{
  "d_model": 256,
  "rope_base": 500000.0,
  "init_std_o": 0.0,
  "lr": 0.00444,
  "batch_tokens": 32768,
  "train_tokens": 318800000
}
Below are experts of layer 3 (counted from 0) of a mixture-of-experts language model. Rows are named router (the router's row for the expert), gate (a neuron's input weights, with its number), up (a neuron's input weights, with its number), down (a neuron's output weights, with its number) and show model dimensions 0-127. Each number is 200 + 40 x the weight over its row's rms, rounded and kept within 0 to 999.
After each expert's rows: a language model's description of what the expert responds to. This comes from a sample of Wikipedia text that the model never trained on.

# expert 31
router,172,183,113,216,182,242,141,246,268,204,197,186,216,194,192,188,244,247,154,245,189,213,206,159,249,182,168,140,242,119,151,193,210,193,195,209,182,265,251,206,181,234,199,160,162,204,214,226,227,206,250,217,239,166,139,184,174,211,227,188,187,177,201,295,170,191,165,248,260,182,189,146,155,165,216,182,233,195,272,232,268,220,134,163,239,275,219,176,175,230,232,198,210,221,252,130,214,211,193,215,286,249,318,176,175,139,235,291,145,197,230,236,230,213,194,153,228,243,201,309,198,227,220,169,230,219,214,210
gate0,133,213,247,202,165,215,227,227,242,167,216,181,162,195,193,163,250,209,171,179,192,101,250,138,145,225,221,150,198,138,240,207,130,214,224,235,210,211,235,172,160,216,221,156,224,169,208,231,187,207,218,193,217,253,180,151,179,283,265,185,204,161,132,276,210,184,289,233,255,202,138,175,184,115,258,190,230,160,169,174,233,216,111,226,212,227,173,190,225,186,179,232,279,216,210,225,232,240,224,203,173,183,214,261,217,248,192,231,143,213,246,119,202,154,170,180,162,250,192,173,186,218,210,211,204,236,146,119
up0,169,167,146,224,257,267,146,223,203,207,169,168,190,268,185,175,218,202,300,106,247,196,137,254,163,252,190,225,208,186,249,231,132,219,204,216,216,176,132,180,237,224,234,108,207,212,184,213,229,202,231,223,219,216,290,215,137,158,160,190,218,205,165,196,177,202,146,175,193,178,162,191,162,206,304,264,250,243,201,200,212,213,212,140,276,137,190,228,223,123,184,191,236,185,183,236,158,275,229,204,205,185,198,159,137,131,238,197,125,224,188,131,120,177,179,198,202,211,213,252,155,180,192,167,256,247,192,156
down0,211,246,193,186,152,245,195,213,109,200,199,297,181,197,243,171,196,277,128,243,189,271,163,232,166,197,238,176,189,196,201,232,210,264,174,215,209,190,225,208,238,141,137,144,134,159,211,254,248,121,277,251,201,223,206,178,185,260,157,181,275,184,138,251,133,212,158,201,237,264,275,204,207,159,134,241,230,198,136,244,287,241,203,147,203,185,188,211,180,170,159,118,218,156,241,217,195,255,256,229,213,165,253,213,169,222,194,179,174,266,217,216,166,198,152,260,236,242,118,210,121,131,181,194,230,220,203,216
It responds to: Wiki heading markers (==, ===), table separator rows, and infobox field labels and coordinates, such as "Council area:", "Genus", "Location".

# expert 0
router,189,204,156,187,171,112,208,220,176,147,137,165,115,172,176,224,277,199,161,241,157,214,188,188,297,205,173,194,179,196,168,186,178,225,182,118,226,159,156,260,148,245,206,193,119,241,192,178,206,140,112,215,193,183,146,287,219,181,203,203,192,174,221,268,192,261,211,168,248,270,254,229,229,190,160,187,159,207,206,217,229,259,226,210,231,140,138,134,191,235,203,171,222,189,177,153,114,199,189,288,163,198,176,173,122,248,189,241,160,223,213,189,241,213,225,290,201,228,228,117,229,169,216,161,232,207,92,166
gate0,146,215,251,196,234,172,246,235,234,158,257,222,222,250,163,205,108,189,256,168,155,99,258,237,221,156,137,161,145,216,197,140,196,198,215,209,188,213,211,217,242,281,230,149,155,220,215,222,213,222,142,157,248,135,120,191,212,196,226,209,272,222,188,233,171,172,184,211,214,251,212,275,156,144,247,158,165,189,255,265,186,217,259,167,207,249,217,250,131,185,207,199,182,200,192,177,163,132,180,218,240,157,227,236,179,229,205,198,238,141,179,219,231,186,219,167,154,258,211,194,171,190,189,127,264,231,208,269
up0,219,289,223,220,173,129,263,220,243,239,263,218,210,126,187,261,183,142,292,145,272,166,216,265,219,188,190,232,180,234,187,195,280,289,153,217,262,261,181,203,179,185,221,129,245,185,159,241,152,207,143,64,191,126,213,162,248,247,256,150,190,201,236,164,215,204,196,272,162,143,173,204,225,213,132,256,180,167,167,215,252,166,200,247,195,176,208,196,217,284,199,242,213,174,177,207,229,251,285,244,251,210,219,182,125,142,211,196,193,178,213,178,202,214,164,148,163,128,188,207,177,160,198,220,150,287,273,237
down0,210,158,235,249,232,178,210,191,213,217,240,130,183,211,99,223,191,235,126,180,160,181,290,264,206,195,162,179,223,261,229,214,195,174,228,148,195,264,208,179,235,167,254,172,189,196,168,242,239,192,194,217,204,200,211,160,165,134,198,240,273,187,145,192,187,219,182,237,268,225,229,121,148,254,247,237,232,212,202,184,182,248,290,220,147,152,258,243,160,250,164,164,152,232,134,211,206,229,179,183,272,213,189,202,210,182,242,209,242,236,194,239,155,205,218,213,247,140,172,212,199,185,161,188,186,202,141,245
It responds to: Ordinal suffixes like 5th, 50th and pieces of accented or Cyrillic names, plus time words such as period, year, time.

# expert 47
router,235,249,145,234,233,161,251,215,188,196,190,210,234,165,139,176,142,201,198,177,177,174,228,180,260,158,168,225,188,230,242,146,101,243,218,237,192,240,163,201,259,214,243,182,216,167,223,237,115,212,263,173,167,197,178,205,225,202,297,238,193,269,272,201,167,198,205,143,176,176,165,162,272,232,163,178,183,230,211,183,182,247,204,207,252,256,195,174,163,253,204,216,224,169,219,203,167,214,238,216,207,209,68,245,215,230,169,206,133,187,275,270,203,267,233,219,217,165,129,225,172,162,166,236,161,203,213,275
gate0,96,204,203,176,281,199,139,183,166,126,215,206,194,237,172,170,244,230,245,179,169,166,167,210,186,213,234,229,216,173,228,184,215,231,239,231,225,194,161,213,299,308,273,200,257,204,196,161,197,203,219,197,200,219,198,201,170,232,214,165,230,119,134,147,161,178,180,250,259,158,189,209,114,207,178,165,217,264,222,169,230,216,208,224,199,202,182,209,99,215,182,289,151,242,149,226,189,240,182,162,283,275,236,142,191,207,153,158,157,168,185,157,216,138,187,170,192,250,202,237,153,132,167,244,207,187,129,172
up0,173,196,240,237,199,190,209,211,249,190,193,235,250,150,265,181,183,157,132,219,274,192,192,243,182,165,203,216,171,226,280,221,189,179,141,175,192,165,277,217,176,193,202,155,152,270,230,269,190,172,252,238,165,162,252,168,192,204,175,177,204,120,134,245,163,238,227,201,126,164,167,190,284,161,219,196,212,164,226,197,223,287,158,171,180,155,225,132,251,194,128,233,117,147,232,216,242,173,174,202,192,164,200,252,238,234,175,273,206,206,171,224,208,335,224,185,278,277,112,135,147,151,181,161,202,230,220,192
down0,140,159,188,141,235,206,177,155,267,165,121,210,190,180,178,255,194,176,176,223,208,231,236,208,181,243,250,210,155,174,259,199,152,205,127,182,140,189,257,228,207,176,196,146,193,188,245,208,164,160,228,207,222,150,240,247,232,217,142,132,133,171,192,176,226,176,247,244,181,239,186,124,227,194,146,234,210,197,265,205,182,211,218,222,180,232,163,164,184,250,266,158,182,215,195,228,113,207,187,139,263,294,218,159,232,251,242,218,229,157,237,204,248,180,204,173,201,261,131,186,196,182,143,240,158,174,153,106
It responds to: Single line breaks ending table rows or list items, right after a closing pipe or entry, before the next row starting with |.

# expert 13
router,213,219,106,276,230,196,215,240,118,204,181,225,208,200,236,222,95,166,167,229,251,229,204,240,189,149,125,265,255,255,184,185,200,155,223,206,155,188,197,154,203,203,135,253,148,238,223,192,166,215,194,244,185,218,105,219,193,218,215,233,190,238,285,131,180,238,225,142,227,213,211,197,242,149,182,216,303,186,215,166,93,156,217,188,184,140,181,190,233,179,171,118,200,215,275,212,201,137,191,225,217,175,160,251,178,161,280,206,233,201,257,136,250,215,160,211,210,268,165,179,163,177,109,210,200,224,202,145
gate0,249,203,220,196,246,208,275,239,238,232,215,185,169,240,222,159,149,131,208,164,242,215,210,186,169,224,220,245,158,193,177,215,168,171,188,218,148,198,162,172,186,167,197,251,104,183,171,267,237,175,225,276,253,206,285,218,188,277,127,220,213,266,264,169,149,256,146,120,200,221,231,164,143,230,202,132,253,142,229,236,141,267,160,174,245,140,239,212,155,191,159,207,163,250,258,208,239,244,188,244,189,145,189,199,289,137,220,251,238,229,160,202,214,150,172,214,171,215,217,183,129,219,129,192,191,204,207,153
up0,159,219,187,137,199,165,246,200,258,224,168,173,148,200,189,196,241,176,179,200,186,271,247,121,257,192,166,219,205,209,158,207,209,213,220,246,221,255,136,236,142,192,211,201,193,268,208,164,207,199,186,142,173,209,266,189,147,247,172,175,170,142,98,252,253,276,138,159,198,132,155,172,167,244,187,139,256,219,237,213,264,241,191,231,198,241,217,245,271,168,198,244,273,176,271,251,194,169,222,212,200,260,199,166,141,251,184,175,225,177,256,176,183,142,255,201,165,254,215,298,169,202,141,136,233,250,183,175
down0,155,185,230,183,166,241,150,209,202,234,193,196,260,224,224,215,181,229,192,211,183,203,225,209,106,205,185,171,210,242,180,275,251,205,202,188,166,152,242,106,175,165,236,148,230,228,223,233,205,225,190,190,262,259,243,218,176,209,172,279,130,184,142,139,131,152,195,141,209,191,184,177,141,232,197,232,130,257,148,263,247,231,208,239,135,221,155,157,145,210,121,108,158,182,207,124,188,197,197,270,176,195,229,285,196,145,241,204,209,182,210,189,161,229,124,213,270,176,267,238,195,240,172,258,160,152,262,158
It responds to: Lone spaces before numbers or dates, sentence-final periods, and abbreviations like v., Vol., p., often in Indian biography lists and legal citations.

# expert 35
router,140,218,229,183,207,198,174,236,223,257,221,205,209,251,184,156,257,265,224,239,198,191,230,132,200,179,144,182,190,211,100,195,146,279,282,159,176,196,212,210,189,246,263,203,254,183,245,138,152,157,176,192,183,220,232,199,218,109,189,226,162,183,186,132,194,265,171,148,206,186,193,263,219,245,136,216,238,173,217,153,214,195,173,169,250,232,221,213,190,114,231,145,141,218,202,221,280,100,266,254,190,197,200,240,259,237,138,227,149,174,229,158,151,205,122,242,232,163,169,128,166,185,220,201,252,200,247,243
gate0,170,193,192,217,197,221,148,255,231,246,175,255,217,154,250,220,222,186,198,235,203,148,209,214,267,170,231,162,187,236,171,169,237,225,240,274,202,208,232,267,158,237,199,192,173,213,183,195,185,197,260,103,191,173,101,193,186,187,160,140,220,167,140,196,197,241,239,194,213,240,198,211,210,207,221,176,140,184,193,208,191,145,251,242,184,145,194,171,231,169,205,220,202,150,190,220,164,137,202,270,140,204,232,226,108,192,164,254,209,260,226,192,216,123,158,250,147,179,168,226,253,205,210,130,314,249,152,303
up0,163,165,255,209,232,166,229,203,192,213,222,155,213,230,153,259,273,191,210,150,223,143,206,237,208,175,258,193,205,265,132,264,134,138,215,172,219,212,207,168,139,165,219,223,221,232,255,183,203,228,271,194,196,159,277,211,171,283,125,191,165,206,137,184,274,188,216,146,183,126,125,182,171,210,235,186,234,158,171,173,207,218,272,218,247,246,179,151,202,186,161,237,181,247,170,197,227,215,194,193,164,202,234,220,150,171,215,113,221,253,223,207,180,229,61,175,189,146,238,175,203,181,203,204,177,187,241,151
down0,222,127,280,210,151,218,254,244,298,213,205,270,256,256,192,175,98,220,220,171,155,191,158,201,202,201,226,181,194,150,202,158,247,172,193,208,177,212,247,195,222,209,155,261,146,241,181,162,205,231,182,177,166,247,210,219,220,163,129,206,217,214,120,232,147,227,118,178,225,144,155,262,262,164,259,200,224,232,198,196,170,140,222,176,195,192,284,245,202,115,228,171,141,248,214,144,189,166,214,194,150,269,177,254,186,174,180,229,206,204,223,190,236,189,251,236,171,173,196,152,193,172,210,167,242,237,219,255
It responds to: Double line breaks ending a paragraph before a new paragraph or section heading, and section heading markers like ==, ===, ====.

# expert 18
router,114,175,156,206,201,249,238,269,262,222,173,234,126,254,206,269,174,183,227,177,195,244,193,212,119,164,273,127,176,143,204,197,204,184,217,223,172,226,181,147,234,190,229,209,143,183,196,169,269,203,194,240,250,201,246,171,190,240,248,220,226,208,86,170,222,219,230,169,119,228,231,201,240,155,198,182,209,186,176,195,203,181,213,236,150,199,268,231,83,226,184,138,229,197,232,203,165,328,227,183,202,166,309,124,147,195,220,185,198,205,165,217,210,193,212,163,258,144,207,175,208,160,215,133,282,230,201,224
gate0,163,218,158,170,271,238,168,139,245,207,231,239,154,219,247,210,252,197,228,228,236,159,236,178,168,199,111,227,187,171,155,208,198,183,204,227,194,187,261,249,188,201,206,173,147,253,207,200,171,208,186,195,195,215,204,262,236,158,266,191,194,152,217,281,160,206,224,170,168,216,231,208,220,170,126,212,206,219,276,188,224,223,254,212,225,193,149,203,113,214,228,148,210,218,314,206,173,224,196,228,226,186,178,223,167,150,162,293,184,191,149,208,224,216,168,177,197,297,275,140,265,170,254,100,251,240,113,223
up0,242,207,211,178,189,218,205,237,263,117,174,180,176,229,212,225,217,170,264,243,308,249,231,205,168,133,223,240,174,199,304,158,215,211,142,230,165,268,236,172,261,177,156,180,179,284,190,223,156,207,173,199,234,240,167,128,229,161,214,126,202,250,156,128,172,234,216,238,172,137,202,210,112,121,230,228,213,181,216,201,161,187,188,190,173,183,218,141,261,181,206,209,246,124,139,206,180,187,209,177,148,195,235,212,196,226,221,207,178,151,250,218,240,254,132,237,268,221,273,239,120,169,143,166,225,202,147,171
down0,233,256,279,224,213,149,134,166,164,232,207,212,258,204,137,152,184,149,283,229,279,251,153,255,218,131,168,174,255,219,200,223,187,241,168,140,204,173,161,190,219,248,226,187,240,219,149,142,180,193,212,202,270,132,169,251,201,182,150,145,185,233,149,187,219,225,245,261,209,154,273,140,174,167,154,159,183,166,226,171,211,221,167,164,216,143,214,184,242,200,274,269,197,209,147,246,230,217,113,203,208,267,225,198,234,178,160,237,193,154,170,113,225,207,159,155,188,193,206,189,125,159,242,258,194,195,207,197
It responds to: Digits after road labels in highway articles, such as SR 540 or US 1, plus Street, line, engine, and war years like 1945.

# expert 39
router,255,199,233,173,139,227,222,205,169,227,201,180,200,185,185,235,204,162,156,122,225,249,200,276,168,178,160,170,121,246,188,207,283,175,202,211,274,232,191,210,195,164,131,141,186,142,207,143,256,173,275,202,154,165,220,210,241,188,187,182,238,234,293,280,60,161,268,201,170,205,246,196,177,225,151,199,149,160,216,272,193,158,185,245,168,177,248,211,262,237,251,207,156,261,145,195,174,244,183,172,172,227,157,212,172,200,180,200,212,220,193,229,188,151,209,194,185,172,177,152,219,168,244,226,203,262,199,234
gate0,169,226,271,167,214,212,165,130,179,229,167,233,248,240,97,218,223,162,151,198,161,186,204,155,145,210,305,216,144,179,200,245,260,198,223,243,177,191,273,230,148,234,187,171,201,252,181,181,147,268,208,212,206,157,220,122,181,178,210,141,189,211,210,168,108,216,207,144,162,128,209,196,219,187,145,239,184,164,247,297,129,221,216,111,125,260,227,248,218,232,180,189,239,231,145,302,212,225,187,152,182,211,213,239,221,255,192,178,239,235,220,188,264,156,195,230,220,202,279,160,185,266,296,147,179,204,182,220
up0,199,127,190,248,154,225,243,190,172,260,249,161,226,236,175,178,219,143,157,197,201,163,254,205,215,218,275,177,232,170,214,167,241,159,248,208,222,182,176,161,272,231,174,268,199,169,200,186,229,168,145,226,215,183,218,190,235,192,224,205,282,106,164,207,219,174,147,209,245,209,181,183,183,179,156,235,195,264,201,236,176,223,216,178,227,145,229,233,215,106,232,167,244,186,181,232,239,113,169,108,240,155,214,126,149,181,172,242,201,217,212,243,241,201,175,231,240,194,269,295,195,265,311,191,219,231,215,185
down0,195,122,222,180,210,247,167,225,157,218,274,197,224,206,186,191,249,269,135,138,217,144,181,173,256,187,223,193,239,203,227,197,228,204,138,198,232,193,228,173,195,286,224,254,194,176,171,168,141,136,167,192,214,194,146,133,253,182,229,159,268,199,227,182,196,206,202,188,226,248,170,164,166,176,215,196,147,236,163,216,188,152,282,223,168,267,199,201,166,198,193,132,112,245,245,255,191,228,241,133,222,168,203,208,217,216,188,154,291,205,222,258,232,294,190,189,268,207,199,209,161,248,320,184,137,181,144,217
It responds to: Music words such as blue, bass, jazz, guitar, verse in song and album text, plus short name pieces like J-ud-o, M-olly.

# expert 28
router,167,241,236,193,216,218,219,225,190,219,189,225,180,214,160,274,164,175,148,135,214,196,169,213,253,162,281,266,187,137,152,137,204,224,250,192,207,210,210,213,232,230,255,178,157,204,191,163,243,228,217,245,199,238,175,191,180,227,185,198,213,233,232,243,228,189,212,203,217,273,169,286,223,155,189,186,197,254,149,257,271,146,195,194,183,218,235,146,242,184,214,148,281,248,215,145,203,186,250,180,192,268,147,151,212,251,268,272,161,188,237,169,212,156,186,207,139,97,243,129,159,223,241,150,210,206,183,241
gate0,217,178,177,232,194,181,203,161,134,145,289,188,227,210,127,181,204,195,140,133,166,210,143,289,216,262,132,192,231,278,192,182,268,234,205,181,214,243,265,191,165,239,248,72,239,216,195,277,186,202,219,248,191,222,120,263,213,256,237,250,244,211,203,245,150,219,186,202,245,252,162,153,219,208,225,244,220,250,195,208,210,173,183,173,263,98,200,180,203,271,92,208,208,157,157,162,217,218,231,268,168,106,292,203,169,142,216,204,168,208,187,187,217,264,180,200,143,191,210,277,219,122,205,208,230,210,220,228
up0,186,187,265,215,252,164,187,184,236,257,178,167,165,77,188,215,129,194,212,230,171,245,214,208,203,180,128,192,270,317,205,157,232,181,288,207,150,150,243,180,236,189,221,220,250,198,175,188,201,258,197,300,191,206,255,233,185,209,204,251,262,139,191,133,217,200,254,197,222,208,229,146,197,232,180,258,219,276,275,170,237,124,201,137,257,133,243,177,219,201,177,195,217,202,225,250,160,236,208,216,206,186,167,157,230,292,176,197,157,219,112,211,153,229,229,171,167,177,155,270,204,190,228,234,191,180,195,118
down0,204,241,192,220,265,229,197,176,227,172,172,192,165,99,247,202,209,146,210,213,158,145,165,242,283,210,165,194,204,183,224,158,192,176,224,182,143,207,209,204,186,217,243,222,221,190,148,186,190,200,104,178,282,212,197,242,219,103,168,277,200,241,255,214,241,220,221,242,219,175,158,213,194,210,204,174,230,249,189,164,124,147,217,94,239,282,236,123,140,214,215,202,167,161,249,232,197,254,228,130,230,142,208,174,193,258,200,154,182,180,168,165,241,276,246,201,172,188,164,211,215,208,208,178,219,220,184,192
It responds to: Word-final plural or inflection pieces such as -s, -es, -ions, -ets, -ts completing split words like connections, permits, releases.

# expert 37
router,275,137,107,229,269,269,189,237,185,182,115,192,218,256,192,218,171,252,241,195,207,194,253,234,152,169,206,165,230,164,144,211,240,197,219,182,191,175,282,224,199,276,235,141,135,168,249,192,213,239,216,259,218,158,207,194,94,224,169,189,166,165,105,222,241,219,168,289,175,184,164,196,209,210,246,186,186,178,152,193,236,147,208,239,148,153,236,188,198,193,236,171,185,120,258,245,149,191,142,232,237,162,233,177,134,204,168,231,178,143,174,205,188,180,204,227,251,169,222,210,132,226,168,164,232,198,141,297
gate0,172,212,212,187,229,247,279,194,184,196,222,203,186,184,232,225,244,228,159,193,162,265,163,157,209,200,212,215,166,155,167,178,231,150,226,215,178,171,231,189,140,201,208,99,172,194,162,217,205,252,206,212,199,227,245,195,208,207,289,214,223,161,187,205,170,167,273,206,190,217,177,261,163,274,221,205,239,155,116,216,166,210,228,96,175,237,184,225,250,159,177,154,154,210,159,199,155,227,222,227,223,249,220,185,228,126,177,156,180,182,263,273,123,171,221,199,253,213,266,252,173,191,170,238,223,235,282,169
up0,119,161,149,190,223,214,196,188,224,113,187,213,185,276,156,255,200,166,191,260,234,247,167,177,207,179,173,181,177,298,188,134,263,213,171,249,239,267,149,190,200,220,211,238,234,205,232,178,190,177,201,157,195,174,179,281,244,237,156,236,223,204,297,171,223,199,184,164,213,254,176,195,221,143,152,211,221,188,193,263,176,146,253,209,196,211,225,207,212,175,196,148,172,175,188,242,159,207,201,117,156,263,200,197,144,207,158,189,268,193,265,143,234,233,204,166,185,199,247,217,134,284,226,248,204,258,184,195
down0,200,122,238,246,184,237,237,170,264,100,218,190,215,221,149,143,223,222,185,177,177,191,209,233,183,234,183,158,184,216,221,198,177,250,238,136,223,229,192,223,155,249,182,157,223,179,233,193,69,207,250,180,172,77,169,169,218,145,215,213,195,293,157,173,219,252,198,237,246,257,235,131,202,245,186,158,245,199,199,159,286,231,142,190,165,225,188,183,189,193,187,208,231,266,218,178,169,196,237,163,206,150,185,228,223,229,173,262,224,208,183,182,228,227,250,251,180,238,255,183,246,257,224,212,198,227,263,189
It responds to: Prepositions like from, to, on, at, along the, often in text on routes, highways, rail lines and travel between places.

# expert 36
router,198,207,100,170,113,220,170,221,135,208,193,212,279,186,134,209,252,226,181,167,159,215,202,215,300,264,211,261,155,233,139,281,268,188,166,166,192,199,200,192,186,206,185,234,109,248,217,224,199,177,216,218,173,240,158,212,213,175,186,210,248,210,140,156,228,239,190,166,237,228,210,207,169,181,162,141,142,184,220,237,279,211,160,192,224,271,183,101,243,189,189,226,296,158,200,95,240,201,201,200,262,223,209,204,164,247,209,229,176,187,147,225,222,185,248,92,212,210,143,242,209,142,130,201,226,198,220,168
gate0,107,247,177,288,191,209,179,192,241,99,220,245,189,242,199,174,251,192,284,198,202,200,208,213,124,207,217,241,187,254,210,253,153,235,178,185,220,202,100,157,123,225,253,131,255,132,200,195,139,194,290,137,237,259,194,148,168,190,216,206,264,116,188,207,247,165,249,188,201,286,162,233,179,213,161,208,223,165,168,210,195,262,185,207,268,155,158,193,182,216,112,191,187,128,241,219,296,181,171,196,151,164,233,167,156,231,194,253,216,208,173,184,216,164,203,218,218,170,155,129,164,168,211,157,238,171,214,209
up0,191,164,205,219,194,139,93,182,218,200,132,206,250,280,221,148,235,210,118,241,227,229,155,239,167,236,201,161,139,257,160,172,142,169,175,251,242,255,185,214,223,173,240,255,171,246,210,189,162,229,182,125,259,90,205,244,193,213,132,239,186,140,210,244,219,143,213,104,173,181,191,178,209,262,195,208,210,239,208,173,138,183,164,176,242,101,167,304,235,259,176,145,210,214,113,216,224,180,175,178,123,265,167,233,183,146,189,222,292,219,227,178,238,95,173,248,221,205,170,210,198,245,195,189,179,164,185,254
down0,192,273,230,219,166,82,120,180,205,146,229,183,205,176,229,120,206,234,194,138,201,207,211,193,296,235,193,222,234,174,184,182,119,194,194,188,165,207,211,262,156,185,216,248,191,175,113,289,266,265,215,193,144,253,152,217,197,180,152,214,285,255,213,156,252,227,179,135,158,284,216,224,201,216,209,215,243,193,145,238,219,288,119,244,196,155,178,158,248,185,160,247,228,240,165,189,174,217,158,219,261,270,186,169,228,176,200,137,162,196,190,194,142,216,187,148,136,212,152,191,249,218,235,207,241,145,215,222
It responds to: Taxon name endings like -ales, -ots, -aceae in species infoboxes, and pipe or semicolon separators in number tables.

# expert 27
router,213,112,171,177,160,174,193,157,187,217,212,236,223,175,188,210,271,207,151,252,125,193,164,206,188,213,166,215,196,192,174,105,176,117,231,224,265,236,160,194,218,166,216,174,226,139,251,226,232,236,243,248,147,214,199,122,224,196,225,242,154,165,141,230,220,195,173,223,186,201,160,157,214,213,244,176,222,188,190,215,168,242,152,204,221,177,147,151,181,248,212,172,237,171,159,277,190,241,182,271,203,247,129,189,243,233,145,178,302,198,209,256,163,210,208,165,158,140,53,182,280,224,127,219,180,108,190,203
gate0,125,272,187,210,284,248,233,174,202,182,286,284,177,188,231,183,218,191,251,162,206,176,220,133,203,264,182,197,218,153,188,182,147,148,192,242,276,251,190,127,235,168,247,200,183,187,169,204,232,214,196,155,190,182,262,179,235,247,210,187,238,242,187,215,208,185,262,198,200,236,213,174,138,191,190,192,234,163,186,216,224,225,169,204,195,250,222,197,227,180,185,235,174,180,171,238,225,230,207,233,249,222,246,183,254,201,210,107,222,171,233,224,144,235,216,190,244,207,155,175,186,158,178,260,239,215,194,164
up0,210,114,246,227,220,223,285,188,134,169,207,178,174,206,257,200,232,209,232,137,243,242,191,244,125,210,240,143,194,235,179,171,223,236,207,164,204,166,103,193,280,182,168,254,160,229,225,176,171,236,215,303,232,227,179,197,148,194,197,242,213,268,163,78,282,188,229,207,165,175,225,203,202,240,175,247,224,194,144,227,186,215,244,165,238,205,172,251,149,207,223,263,244,238,192,192,193,238,231,147,122,174,234,193,170,190,204,136,219,146,191,162,178,245,147,90,189,158,321,140,237,188,206,156,220,228,259,210
down0,226,137,196,268,213,192,184,114,190,201,183,251,142,133,250,187,248,217,225,192,154,226,204,228,188,156,155,214,255,171,127,167,261,244,182,151,206,211,220,183,177,211,174,249,158,223,246,164,233,151,285,221,181,151,254,203,224,225,192,232,223,288,140,262,213,154,264,165,211,190,161,205,185,297,246,219,141,198,179,183,195,199,206,187,206,263,191,155,235,293,204,124,282,166,222,213,186,190,193,141,226,182,218,218,185,236,247,261,203,152,203,174,195,248,153,201,213,103,179,165,233,252,216,192,220,147,133,229
It responds to: Single and small numbers, especially numbered-list indices after a line break (7., 8.) and days or percentages, plus words like these, certain, six.

# expert 46
router,215,211,199,216,285,210,202,292,213,212,255,180,144,133,228,232,164,175,269,199,180,208,205,270,144,229,205,220,181,184,198,130,269,177,219,222,121,222,191,296,224,175,228,220,192,222,189,252,189,207,174,300,202,199,198,213,150,120,211,261,198,181,213,203,196,175,249,175,220,152,222,219,166,210,168,214,160,211,173,237,201,252,241,205,204,167,214,222,234,307,168,182,225,152,184,163,206,202,248,176,200,195,137,173,223,151,191,206,198,229,206,201,264,196,150,213,139,238,204,218,179,157,192,216,220,172,168,212
gate0,306,123,306,280,188,145,196,217,172,179,247,165,174,267,143,163,168,201,234,299,128,174,137,221,154,194,211,277,184,164,100,247,178,219,152,171,228,239,189,175,198,217,222,231,248,70,247,194,166,204,133,211,240,204,247,191,234,140,187,137,185,163,184,114,203,201,215,190,234,164,234,221,194,164,156,206,217,221,175,206,212,249,228,210,209,213,150,232,210,131,179,192,168,145,194,225,189,200,264,181,186,160,259,193,177,169,246,199,201,155,193,203,263,208,216,191,169,130,263,211,234,260,161,144,235,198,217,123
up0,202,187,200,237,225,244,212,162,206,205,219,224,203,187,205,292,243,206,156,186,233,187,274,162,275,168,143,207,212,151,175,234,186,233,180,186,183,209,183,184,225,146,157,162,263,226,170,225,178,218,222,113,202,212,257,185,187,164,245,191,195,228,220,154,184,228,66,234,186,162,196,185,138,172,228,164,183,143,206,163,111,177,209,165,206,233,158,153,208,198,186,182,196,154,180,137,234,137,198,211,212,177,223,180,255,184,160,200,211,219,121,161,156,160,223,155,192,250,205,232,179,202,174,164,249,226,238,183
down0,205,183,209,237,235,223,192,193,210,168,188,150,168,210,183,261,248,169,237,177,162,205,232,167,152,193,202,213,207,178,236,236,190,219,256,237,253,188,211,178,257,185,263,143,189,89,174,179,158,261,198,126,187,227,166,159,235,223,173,214,184,251,181,206,220,179,221,161,208,207,198,170,203,256,225,233,205,172,168,178,163,141,199,158,222,277,267,129,195,175,113,208,233,253,213,99,240,212,174,294,196,147,152,164,211,219,132,199,208,217,214,199,231,204,218,187,266,165,261,198,111,242,160,247,222,201,129,147
It responds to: Personal names and middle pieces of names like -im-, -el-, -am- in Marimar and Morimasa, plus John, William, Adam, Daniel in cast or squad lists.

# expert 15
router,208,130,245,190,201,238,179,203,217,137,234,212,221,180,182,221,204,125,244,141,250,200,148,194,206,197,239,201,84,241,229,132,229,188,224,191,150,180,172,134,209,152,183,186,190,234,242,233,229,147,235,209,192,218,207,189,209,242,233,175,183,264,217,253,158,195,203,216,244,230,217,217,197,174,171,171,110,200,169,240,179,171,245,133,278,157,255,227,220,201,265,237,156,249,243,202,134,235,227,178,176,183,151,251,150,195,136,241,192,153,237,136,166,174,238,175,231,214,232,264,266,156,283,237,173,234,203,188
gate0,216,172,218,174,163,183,184,226,138,207,212,220,235,233,226,239,204,210,192,122,205,148,243,143,200,220,140,198,133,209,190,216,184,276,209,209,196,181,212,183,194,199,212,271,248,146,219,188,209,178,278,190,236,234,267,191,205,221,178,215,192,177,211,169,147,188,165,212,272,194,197,182,185,186,200,250,275,217,227,191,160,236,198,176,239,254,248,137,295,184,316,222,183,248,186,205,227,251,175,156,220,189,158,195,229,236,166,160,122,217,216,180,129,203,174,232,205,201,292,227,221,259,216,266,235,254,212,183
up0,221,301,247,223,201,239,141,212,196,162,159,158,194,178,252,190,187,175,242,185,246,141,230,195,179,208,240,228,220,161,251,203,187,153,141,202,168,229,143,208,216,202,217,155,183,217,180,218,219,198,201,203,221,265,248,126,206,172,195,92,215,244,179,211,144,283,122,168,214,262,231,166,137,167,121,213,190,227,275,198,183,206,154,221,160,165,222,233,289,185,259,231,146,192,148,111,192,245,182,236,183,210,163,155,162,203,169,271,194,240,166,223,248,152,255,147,218,231,175,227,212,233,196,153,185,165,141,164
down0,232,166,217,207,182,242,236,228,176,276,222,173,188,226,218,210,257,154,146,149,166,144,251,203,136,247,231,229,184,215,192,179,165,165,208,145,228,132,182,170,217,180,192,195,188,163,202,165,221,218,129,245,254,121,268,199,112,237,189,174,190,230,180,230,168,237,214,253,156,177,235,287,194,157,225,115,261,218,199,171,221,230,226,191,209,177,210,177,149,216,157,211,134,193,193,246,185,199,202,207,230,166,263,218,187,140,161,175,109,212,181,194,194,208,263,110,205,190,255,281,208,211,192,131,201,208,132,271
It responds to: Words about media such as TV, episode, album, film and song, two-digit numbers in scores, and mid-word pieces like "om" in names.